Experts of a small language model.
Size: width 256, 117M parameters.
Training: 535M tokens, 8159 steps.
Below are experts of layer 3 (counted from 0) of a mixture-of-experts language model. Rows are named router (the router's row for the expert) and show model dimensions 64-127. Each number is 500 + 40 x the weight over its row's rms, rounded and kept within 0 to 999. Numbers have three digits each.
Before each expert's rows: a language model's description of what the expert responds to; "gets" lists some tokens that make up at least twice as much of what it gets as of all text. This comes from a sample of Wikipedia text that the model never trained on. Tokens count by the router's weight.

# expert 29
Description: Name-internal word pieces. Middle pieces of split proper names, often South Asian, Slavic or British names and places, such as Bal(let), Velichk(ov), Northampton(sh)ire.
gets: "r", "n", "w", "j", "a", "i"
router:448517477463456509457457479518486531558507475422527455507515481555470468483548523526493455551468529509414433466509504476479485525436480501512459567534544521505476499528546551497519522520502439

# expert 4
Description: Section heading words. Words and word pieces inside wiki section headings between == marks, such as Credits, Biography, Early life, Career, Gameplay.
gets: "\n", " ==", "==", " also", "ography", " 4"
router:496485479490503504444484453537471529473516432522532491515481382505447474448571498489522498494532493557470487440485483528414518522482490560577454579526442483470500489471512551460451518512508477

# expert 54
Description: Digits within numbers. Individual digits and digit groups inside multi-digit numbers in years, statistics, codes and tables, e.g. 1563, 38,125, 41030.
gets: "4", "7", "5", "3", "9", "6"
router:478520546495502470485484479489462508527509450493542509503476441510417485560519548466505511512517436491481533428528430477537491483479450463478555515551496474476473493502530499497468472462507544

# expert 45
Description: Digits in numbers. Single digits inside numbers, decimals, coordinates, season ranges and table statistics, such as 2004–0-5, 28.-1, 71.-4.
gets: "0", "1", "2", "6", "5", "4"
router:540514516456495512464485482511495485463468412452555456499454427532434471516518507455512458521521450522492486469510426488507520502475504471548481532528491465477559508464542537475478504524519537

# expert 38
Description: Parenthetical lead-ins. First tokens after an opening parenthesis or line start, such as born, 18/19/20 year pieces, f-eat-uring, key; also first-name pieces like A-r-turo.
gets: "r", "20", "ec", "n", "19", "ap"
router:489473472443492499414496463529504535503491469477545526547533436492539462512536544496515485557509455500500471445531525492516507521440504507484424575504492435501489518511508496533555546539492454

# expert 33
Description: Name-internal fragments. Inner pieces of names and uncommon words, such as playb-ack, McConn-ell, Montalb-á-n, Speedw-ag-on, replic-as.
gets: "as", "ah", "ac", "ar", "us", "oc"
router:490478485431508551505477537572468522521550477486528484541464444534520472487521575483501497432491516472449473427473541555501533437464532523508483556525514534469497501420532510465504482527546440

# expert 6
Description: Title-initial capital words. First word pieces of capitalized titles and names after The or quotes, such as album, show and society names: Secret, Blues, View.
gets: " the", " in", "ial", " R", " The", " C"
router:461493505448478521464460462454557497564493496458532465493484421522435390502517515491481473498493530495421494446507510497510485480476525516517461551548476486516489511454475498532459462544553536

# expert 57
Description: Capital letter pieces. Single capital letters within acronyms, codes and all-caps words, like UNCI-T-RAL, pMS-R, and capitals starting lines.
gets: "T", "E", "P", "O", "S", "W"
router:483502484445500524465466459497487530460509470502517478522533444514469479510523560488519542481476497498464471546535445522513533477417479528494439553490516513496499507455461521503482501450466444

# expert 59
Description: Small numbers and E-words. Small numbers like 1, 2, three in scores and lists, and word pieces after E or e, such as e(ight), E(pisode).
gets: " 2", " 1", " by", "ar", "ven", "R"
router:511489470425473486497481496490540550532459522497506457509462442538483486500521555508555534499514517549493542465538479549477507426432529495547502559514453456477516500471469460512565508500607443

# expert 19
Description: Line-initial capital letters. Single capital letters or short capitalized openers at the start of a line, heading, table row or paragraph, such as G-reek, R-ound, The, F-or.
gets: "C", "P", "S", "M", "B", "N"
router:517475443418467487423478463484443490474480447496488510553573447525460469503525514536531492515472431516453480518493512524497486513493477480474458546489483464538523582472465543538476480502501481

# expert 13
Description: Infobox field labels. Field names at the start of dash-led infobox lines, often the piece after the first letter: Born, Occupation, Coordinates, Workplaces, Cause of death.
gets: "-", ";", " •", " Born", " W", "ordin"
router:472438484442522502444489490538474484516514480451512520562500474583510437492538501472498561433510492486486480454480502522492555534536489501504461581465473476473522488427470496516511505493555501

# expert 1
Description: Quotes, brackets, headings. Punctuation and markup tokens such as opening quotes, parentheses, semicolons, dashes and === heading markers, usually starting a quoted or bracketed span or section title.
gets: " \"", "===", " (", "'", "==", "/"
router:493518484427456501463508452534516498527491472494508497481457387481431450502524567496475507492489447491424489538530510566496504453424501519530448574508460500496535491454473505521544504524516433

# expert 24
Description: Dashes, slashes, odd characters. En dashes and hyphens in ranges and scores, slashes, and byte pieces of accented letters in sports tables; also "couple" after The.
gets: "–", " C", " 0", "-", "/", " –"
router:442509497397472539468494538557542520594507426470518442499535421549471423487508515538492491497505493517454497508530563542527520503460548448517465574510503447485512552450515472544500461545524405

# expert 3
Description: Recent years, connectives. Four-digit recent years like 2017, 2021, plus conjunctions and prepositions after commas (and, in, on), word ends like dise-ase, with-out.
gets: " and", " in", "out", " S", "ase", " M"
router:499527445437480549425490460523525507542497487456505438553533403545456460480505566545515503497515439516477471463494479521510522432446540517483464576509501472481524546487481529494469507480517497

# expert 28
Description: Mid-word fragments. Middle pieces of ordinary longer words, in running prose or names, such as unoff-ic-ial, per-form-ed, f-ind, fict-ion, art-ic-le.
gets: "ard", "ient", "ic", " g", "ant", "ect"
router:489482466418466486465472460505474520465475454457505486568525388521502451462538602497478496541499467527522491529524484479512495517468506447494476593536511467517513501404523468488530535486532503

# expert 14
Description: Suffix -ing and endings. Word-final suffix pieces, chiefly -ing, also -ion, -ers, -ol, -ot, as in testing, parking, remaining, mascot.
gets: "ing", "ion", "ot", "ol", "ers", "it"
router:503511495334530536479451452552524562473489478493531506491582400483510432450518554528489510496500469536484493475538540506478516504452500472504498593531547517469486531456511498509450590566482485

# expert 15
Description: Sentence-initial words. Capitalized first word of a sentence or section, after a period or heading: In, On, He, She, It, After.
gets: " In", " He", "In", " It", "==", " The"
router:472487479455475532468505487553448490534465468480511477533508478526509450547536544515542501518524436469460461438529503515436516458419497505477444548484513469450547532419481535520484490477532445

# expert 10
Description: Table header nouns. Nouns and word endings in table headers and data rows, such as No., Year, Title, population, song, and Conservative or Native.
gets: "°", "ity", " name", "ative", "age", " song"
router:471476413429491514483487459479446541505456511471530466458491461544445437499557506517529477503509473539479478527503501491488499493462512471538458582545490465494531500465504524525539542510525509

# expert 26
Description: Word-ending fragments. Final or middle pieces completing a partly spelled word, such as resemb-le, prefect-ure, rel-ied, inf-ection, f-oc-used.
gets: "he", "ol", "ay", "ey", "ge", "ure"
router:442503451423536524462463512529546514526521498511570490530508416446485453507526552480493514489491452521473490467506517512484484485469479517500453591537481495433479467464507495481519552515519469

# expert 27
Description: Mid-word suffix pieces. Inner or final word pieces such as -ist, -al, -est, -ent, as in ex-ist-ed, Atom-ist-ic, tradition-al, Ins-ect-a.
gets: "ist", "al", "te", "est", "st", "ant"
router:476495501435488510455534467534552533514491493462506486507569439539494400507510544483469501523493497508404399543489487576506483503479490484541468563487504470554503506437517539419544550493588520

# expert 18
Description: Noun-ending suffix pieces. Word-ending pieces like ess, ics, ism, ress completing nouns, plus capitalized nouns like College, War, Best, e.g. illness, statistics, Academy.
gets: "ess", "ics", "ic", "ug", "ress", "ism"
router:455522461403501508496476464595494567515488467485549437570511491511473483502532527481455470529536444525490484473490481451510564508488541528517499599530519471543473503467465480460494502495530484

# expert 37
Description: Word-final suffix pieces. Ending pieces of common English words, especially in politics and institution names, like Democrat-ic, Cent-er, Med-al, football-er, Direct-or.
gets: "er", "al", "ers", "on", "re", "um"
router:472483519397528458451459494501510559552487510486488497467549457487484469499554579469575504499446477521471524450507504487444493510446491525532448577525493428522498512422501495481570567514546548

# expert 31
Description: Opening parentheses. Mostly the space-led opening parenthesis before abbreviations, dates, ages or glosses, as in (IBR), (c.1537, (age 68); also bare spaces and some numbers.
gets: " (", " ", "(", " sub", " him", " U"
router:472520547438488504490471494552461556568488432481537491497513399515497385526522547502465515503457490491494489417502485494487523474450478487500429563534488547467548492439506510460482568527545459

# expert 63
Description: Infinitive to, modals. The word to, plus modals and comparatives like would, may, could, will, than, into; also ide-as endings.
gets: " to", "N", " would", " for", " than", " into"
router:481469493444489520497483510489479481393476538477536519578516472521507411506527612501468519496476460511449482463500468428453478422502471486523447567502504397488534491444434487488505557519530528

# expert 51
Description: List dashes, taxonomy. Line-initial hyphens of bullet lists, especially taxonomy infoboxes (- Kingdom:, - Clade:, - Order:) and label colons.
gets: "-", ":", " Cl", ")", "ite", " Sp"
router:509466497450529548473508530529527515548503446457541442530446400543491482498540518523517527488438473517438503437483533517522503502479471478468452548530487438493517500425483491531453555463513478

# expert 0
Description: Word-final suffix pieces. Inner or final word pieces like en, er, ers, ors, ies inside names and words, e.g. Phoenix, Leicestershire, erotic, worshiped.
gets: "en", "er", "%", "ers", "}", "ors"
router:498507495428485524442445477518460591513491511447511540490551461520530465495515512496518523512495439505502500489525551494533480480464530489501504587490551476488489485466483532499502517457568455

# expert 21
Description: Commas. Commas ending clauses, list items and introductory phrases, like "However," or "In May 2023,", including ")," and "",".
gets: ",", "),", "\",", ".,", " land", " 197"
router:510488553485491518470496488460512487506517540443494483540567522523453462459525528488487496538515490518414499514515485478492468468443497526582483645535461426472573542427528476461460538463511536

# expert 47
Description: Line breaks. Line-break tokens ending headings, infobox lines, list items and table rows, such as after Career statistics or Occupation: Composer.
gets: "\n", "$", "resent"
router:487511528515495531459489504542551561449502551482522436508565423533479439468524546501465534485498537506501498441490471569519488492471522506505514504515501554520456483384533446505499581510552543

# expert 55
Description: Mid-word English pieces. Middle or final pieces of ordinary English words after a short lowercase start, such as electron-ic, f-ail-ed, am-ong, n-ights, go-als.
gets: "and", "ay", "ut", "ab", "im", "ail"
router:493527476441484521494500471536475460490473492529544545529476459531494438459548570489496518533505451547478502505511552563439507458469521491554534575522505426513520490440457472527472546496530458

# expert 12
Description: Foreign-name letter pieces. Single letters and UTF-8 byte pieces inside non-English or transliterated names, especially b, w, k and diacritics, e.g. Slovakia, microbiology, Croydon.
gets: "b", "w", "B", "k", "L", "l"
router:477498450458475536439466530493525535512450505490524479446558463517471419466547515504442494534493526515440498483488472509482539517435452485518479568499523505521486465452479499528444521512507499

# expert 61
Description: Pieces inside foreign names. Word pieces inside proper names, mostly European or African place and person names after a capital, like Es-se-x, S-é-guédin, M-oll-aret, S-ant-iago.
gets: "k", "u", "im", "qu", "il", "lo"
router:504522466449534499486508502549518488508437430481529483531553462510439435489522503494478457488502498504442497499514477480412578464437517512520461551590497469510508529457498528485489503470500495

# expert 9
Description: Sports-career word pieces. Word pieces and digits in football and sports biographies, such as se-ason, le-ague, go-als, join-ed, d-ivision, and table digits.
gets: "ar", "9", " e", "7", "8", "3"
router:532502459438487483439457460564505533518509428467493468545511421542463473529505556484579502496505481532483491472516446453464497481506468494463462586526503435479534526492510448480512495464538482

# expert 25
Description: Table separators and leftovers. Table pipes and line breaks starting new rows in stats tables, plus scattered word starts like sec-ession, sec-uring, feat-ure.
gets: ".", "|", " m", "\n", "==", ","
router:432513489461451559481487488461522510489496439516565469482549473529476455489587507471546473539501491507483462502512481517478500491441541546527474577539460524520506482481500478495513495502503424

# expert 2
Description: Hyphens, dashes, joiners. Hyphens and en dashes in number ranges, compound names and chemical strings, such as 1595–1632, Seo Ae-sook, K-1; also word pieces like ter, un.
gets: "-", "–", " Un", "+", "/", "ter"
router:498506505444519524467474541561589513522489391518538464533478403473447471555523524485538456488509432516488498432510443456517532506440543493519538557518469430512464513475501465514524537495567523

# expert 56
Description: First-name openings. Opening pieces of personal first names and some capitalized proper nouns, such as Rich-ard, Rober-t, Will, Har-ry, Mar, John.
gets: " Mar", " J", " Al", " John", " Bl", " An"
router:481507566459466488469452494554497526496479447406508458551504461506452468490514556504482500472491453534468490469509513506421545533435550530525442537497474459510458534455478507551477446520535502

# expert 42
Description: Abstract noun suffixes, infobox fields. Endings like ation, ment, ity and nouns like office, service, Church, League, often in infobox fields such as Education or Excavation dates.
gets: "ation", " =", "ment", "ames", " League", "ity"
router:433491422447488507432504504496464545437474477439500473525425419559459479492519533574559474515517411505512511512502500495483486505467472545501479602606524491543454507395475474509494517466503462

# expert 58
Description: Numbers and symbols in tables. Zeros, spaces, plus and minus signs, arrows and math markup like ^{ and _{ inside sports and statistics tables.
gets: " ", " 0", "0", " +", " −", "^{"
router:470446475451517506474498476548535452479490422488500473504532459564478509510515530498489481504488483500434492476500493507478532487446526476511507564539501463510535462463522502499537529480521488

# expert 48
Description: Pieces after initial R. Word continuations following a capital R or similar initial, e.g. Round, Rail, Ralf, Ratio, and words like Television, Air, World.
gets: "S", "th", "K", "V", " World", "um"
router:442528509402467514455415490499537503533531522457512452489501443558479468499492508517473518510512487474451531479471497552478533438467522527540509557476469482497511525418429516477548567542486480

# expert 16
Description: Table pipes, mid-word pieces. Leading pipe characters that start table rows, plus odd mid-word fragments in names and rare words, such as Const-ant-ini and Ill-ic-ium.
gets: "|", "r", "ur", "ast", "T", "ll"
router:487496441457471484427507484543491540570461469425524471520488443526497487502550509477458524500507539470476531490480544518543521511473522473538491545540498496471510534428543513535522486513494488

# expert 36
Description: Line breaks in tables. Newline tokens, mostly ending Markdown table rows or preceding section headings like == Songs or == Qualifying.
gets: "\n", " 3", "|", " add", "===", " tri"
router:484516501476510510448511483516538541473474520456553488485563451554479473487502557525502470490468509498509493471497490515490504524472514475510477513541500513496521516409483536542473551462540485

# expert 50
Description: Lowercase word openings. Space-led lowercase first pieces of words, such as m, h, s, ac-adem, ass, polit, as in academic, maid, suggest, hypothesis.
gets: " m", " h", " s", " sc", " ass", " sh"
router:509530503472495513421486457506534520533521455483526489529536425536464418521518597474489476503493529518440458527510528482531508493454450550544477603516502519506536509455447522490503510523533494

# expert 20
Description: Conjunctions and "for". Coordinating words and, or, but, &, then, and the preposition for, especially in sports "appearances for" the club; e.g. Earth, Wind & Fire.
gets: " and", " for", " or", " &", " For", " but"
router:452509516469479499453515490452568562416500504453516519483524410503486502488504533502491500477505531517469534427508505556457477546485513503520426573494516410521488536452425515474495503503497570